{
  "d_expert": 272,
  "balance_loss": 0.000143,
  "init_std_router": 0.0324,
  "tie_embeddings": false,
  "lr": 0.00275,
  "beta1": 0.95
}
Below are experts of layer 5 (counted from 0) of a mixture-of-experts language model. Rows are named router (the router's row for the expert), gate (a neuron's input weights, with its number), up (a neuron's input weights, with its number) and show model dimensions 0-223. Each number is 500 + 25 x the weight over its row's rms, rounded and kept within 0 to 999. Numbers have three digits each.
Before each expert's rows: "mostly gets" lists some tokens that are sent to it at least half of the time. This comes from a sample of Wikipedia text that the model never trained on.

# expert 15
mostly gets: " University", " National", " John", " Art", " William", " General"
router:535538461527490522527497512469526488485500523530473524483499481531481508473540445508498460559502498496522484483471490486469484495494537498496466513503486494453495525493534489511510510514509496499448503517501538508523495486507503494533496479502470511532482517533458514526510512531460527529527510513498527482463550467510534513509501461482499492527566513458486479496512515474487543497525493507457516535481488462513493531519513517513484556495497499474486506519481523531530532537478503545437544537525476482530474470501458502475487468506481502479471480520508525498495524514514528514492483505455532489484454513480477541488535471475528504465484473473557502442493520468523530474481
gate10:490521521542499510462480509481463514482520499501495466508485535504507465523508459511508474527497496503517506548477496493455534418509486532463513472505512516471517536518495489489482499520476494511466473536490530486539554480518465497507498454530476446475494479486509527493521480483505561484528461514533512528490548501470506528498532533530485519508505536519479492510494461497495499510447520492481524484465502468485492471495507495513505453506453530520502526486478487513497485507565501494456473493464491483455491487490534499496480458542496498506552528528500484437464525488479495503501515486496504510518471535511505487541490480467505477487486496490495457511483540582515512486488
up10:515478516488456518494482502484493466490525496480485510500511533465491536465540464495453491566542474497465482511485488482465504485531536519505483531488510473485464489507457504495561507476526483491497521475504492484481521501477480488487515497564548550522495466531502548518492499500515534459499464518490468474492508515497556583445537490503477510524499498485506475495472478499537532494476527531532475476513497520502527479484501468486504545486502516508527541505474472501510541487517538529508468534458492455477514506504478498475515518480520480495513508539485508443528503470495501504513480459486502466527517480483487481538493461478551497484507508463507476503457496486527499488469
gate11:533472486460499484468526487522510499555508460490488538465460448520494515483488488496506527500478551476514526519511508499515501492482478509488492508495508574457452474500528502537479504493495533535449530485485498487517491468524479533479452499540467462504495484516495505528547471568469483473512505483498531520469527503493538496533485476521487508492487510476505521511513516501517488508451503533470499491480465506497472509492500453542460499509488539493511531511494483499528467521484498451464517482493483490505458478509510489500482480532467533527517502478512481499476509507484537499518549512509526446495551524485473489504557450475539539519470498530514491469501506545527499464526
up11:511524486527539495505479490546494540515504504509505476502520493508511456509471494493504482499529486480488514541506480473520462491522497490498525483510504491483543517502513441509479508476486505476503523493511541512459486513535510542490542488481510482460457498521477484527506499517475499509505498535493558471478453503531451517478513557532516478503522508524517518470482473488523501491484488525520492523489504481584465456472433482463493499465489521480505468511465458517517530533518473475492497519521504528531525482492500521546478498516548491474497522492490480471486531492449484505448523530493485521537479488499507482491519527549503528475489464511498550512529521531437529534457
gate12:494496479512484511496549458486576497526491507464491452514471533494524484475500500503477513509478494502526490514510470515498496480533515530502459441509512467452515544473491491502507469503499526501521485465500497485460481528542520497523489522490535508518528521519515523488533504479522480500492518500477540475518506521468538511511546492456449519518525508497445487504486537493489496513528445499508542503478538502507539513515505494496565503460441479500493518476487466492514471527496513477530547558524518519487448480523474506490448464511493510512466541512478459504480516517493514466489464507526450477510476472497522531516498493518483467486489466494480476489508464501502536453495
up12:521519482465507509518516502482509501487520519488466506468507512499545513460533505523496492473506509494469511509532496469504481490495528478466525504507505528505488530455494529447509536484507487518491518520520518455596515518480481545500474466497482564506495450479483492518518553518514531522498457480480523494469507530526551481507460487538500513501516475489523479484494506496450515543537524503533529460529471489528498550511499503467482535479473517487496495517447504483534470507489509498504497487491471501495535499491454474531501480492487464509505540545501515510518480458488479503529442493455519470510528530472516540522511475491485541509495482476531502491494478436537503474488
gate13:514492480509471488508465497499505494527506497455467479528526512474470528529470477491515469581514502516508514516471486470499502516526495501475505498532447546491484567462491472496539446572475520492487527545533466484510513479509536459491533553485463532511499512464535497518440532498522516526518493456498551530515509554508486514475516489471498503497532504523502502484467537514442520481492500505528493502490524498475535496504506548523478522444469514486476488540511465529489511517539479495458501498492512489532513531501509496470496490504490489511518529464497503502503490486497499499466529530477494531503486469512507460480515534475509466491511521489547547501522513509482513481503
up13:470502520438499529485549530514518499488524495527465504518488510503463455472526482466513505512493483494535502535513511463487510446490511511487481475469486487497521461510467506499498508509478513507499478549506509527486553541459492478488494494473432512495480484530516525503493444544503509498521518439468479527499480521504518499477497496490469490518466499498504501503502507516480511492516466483507476536538481497493523533524522562527446482529547493485488525509518513549511476564503516443501465519491499479492541492494468530499443499491515501473523553524507524465465533513535445478494491498528511544498537504500467500534517528499511507512490499507482476442495507524538514490487
gate14:535517509541523469478476526515544490486526527519509494464509508506492474466491496497473547442468528471524449482501490517512527476511544504468524521521467462482477518509451501516497477499479475499488574543495519483492469493500502493478472514500524529483496466450499583547535471483518517477512488515494465496501513462489523459528506523504521510494499514523480505524520506542489534499486530517536498496472484501507523510472507480518506522523472517473491512481527495536495520503492442481500535462472486428489520485482453503512455524459466508444521501471527524512537512487458488518512503494532499495513505498500479502509485533508531484514484510503494477491555542476518463519518
up14:532487486523505550476506483491468438465539520503501522478491540486537449538516468510544534497518451530473506500496514529478462494490463508518497536462498516517504488508517454488479453535522495488468476484484503522466503436469535507497508499544553533497496497485490493483494511456492505521512499509564528531502535530497520484506532488496476496515511494458470508480498491500451475465508514511499511487514501476502472511557498520480508486467470526538516523536499508513511505488517548482501492491531465518512497496501528556465440539466478507480513520516505500518497466475472540501525484531485514517546510513494505472500469484485491501506522467530500464467507459485564471488490
gate15:537531486509464517471449487516527532514473514469468501461498498522513512527514482536477485506503507466488463554461516484493512511477447511510460489508512498486502503493539519478459495527504472494482472514499491484509523479491456526477489499497497503494506530509510522464531475557523501471476500534482496535512488498482556468477564511483557486470471453515481493507500507514485483555497528497464497492525510486508550476475527513499459526489531507460470517498498479502520485507529519532531512481504466492501461503554512518537535490470456465506454495518510492510558501526483485519486441491526532518512481520501514488479519507498461483452496477512524513542468449536527467509473
up15:471496515506509490453546489501473498512460500521470492546505475525532547546525449482509543511525463514487524516508487468526511498492509528515496527463531531493475519506492488501490496528503487537486478553489498485515510535476530462458521452489503486432519517487497512506479522509517496472489499513492504456536504521508526485509486506502501527479472482474527469560543504484510499459510512488470483515544516475528479485506530503481475517478471553509528510507459528557460489502525533446514509479492480475520484463504492519533532476470490501501483532474534508466463504481502497535468505549475520488510493477524525499562459459466523534471495519480508456525491490545488498498503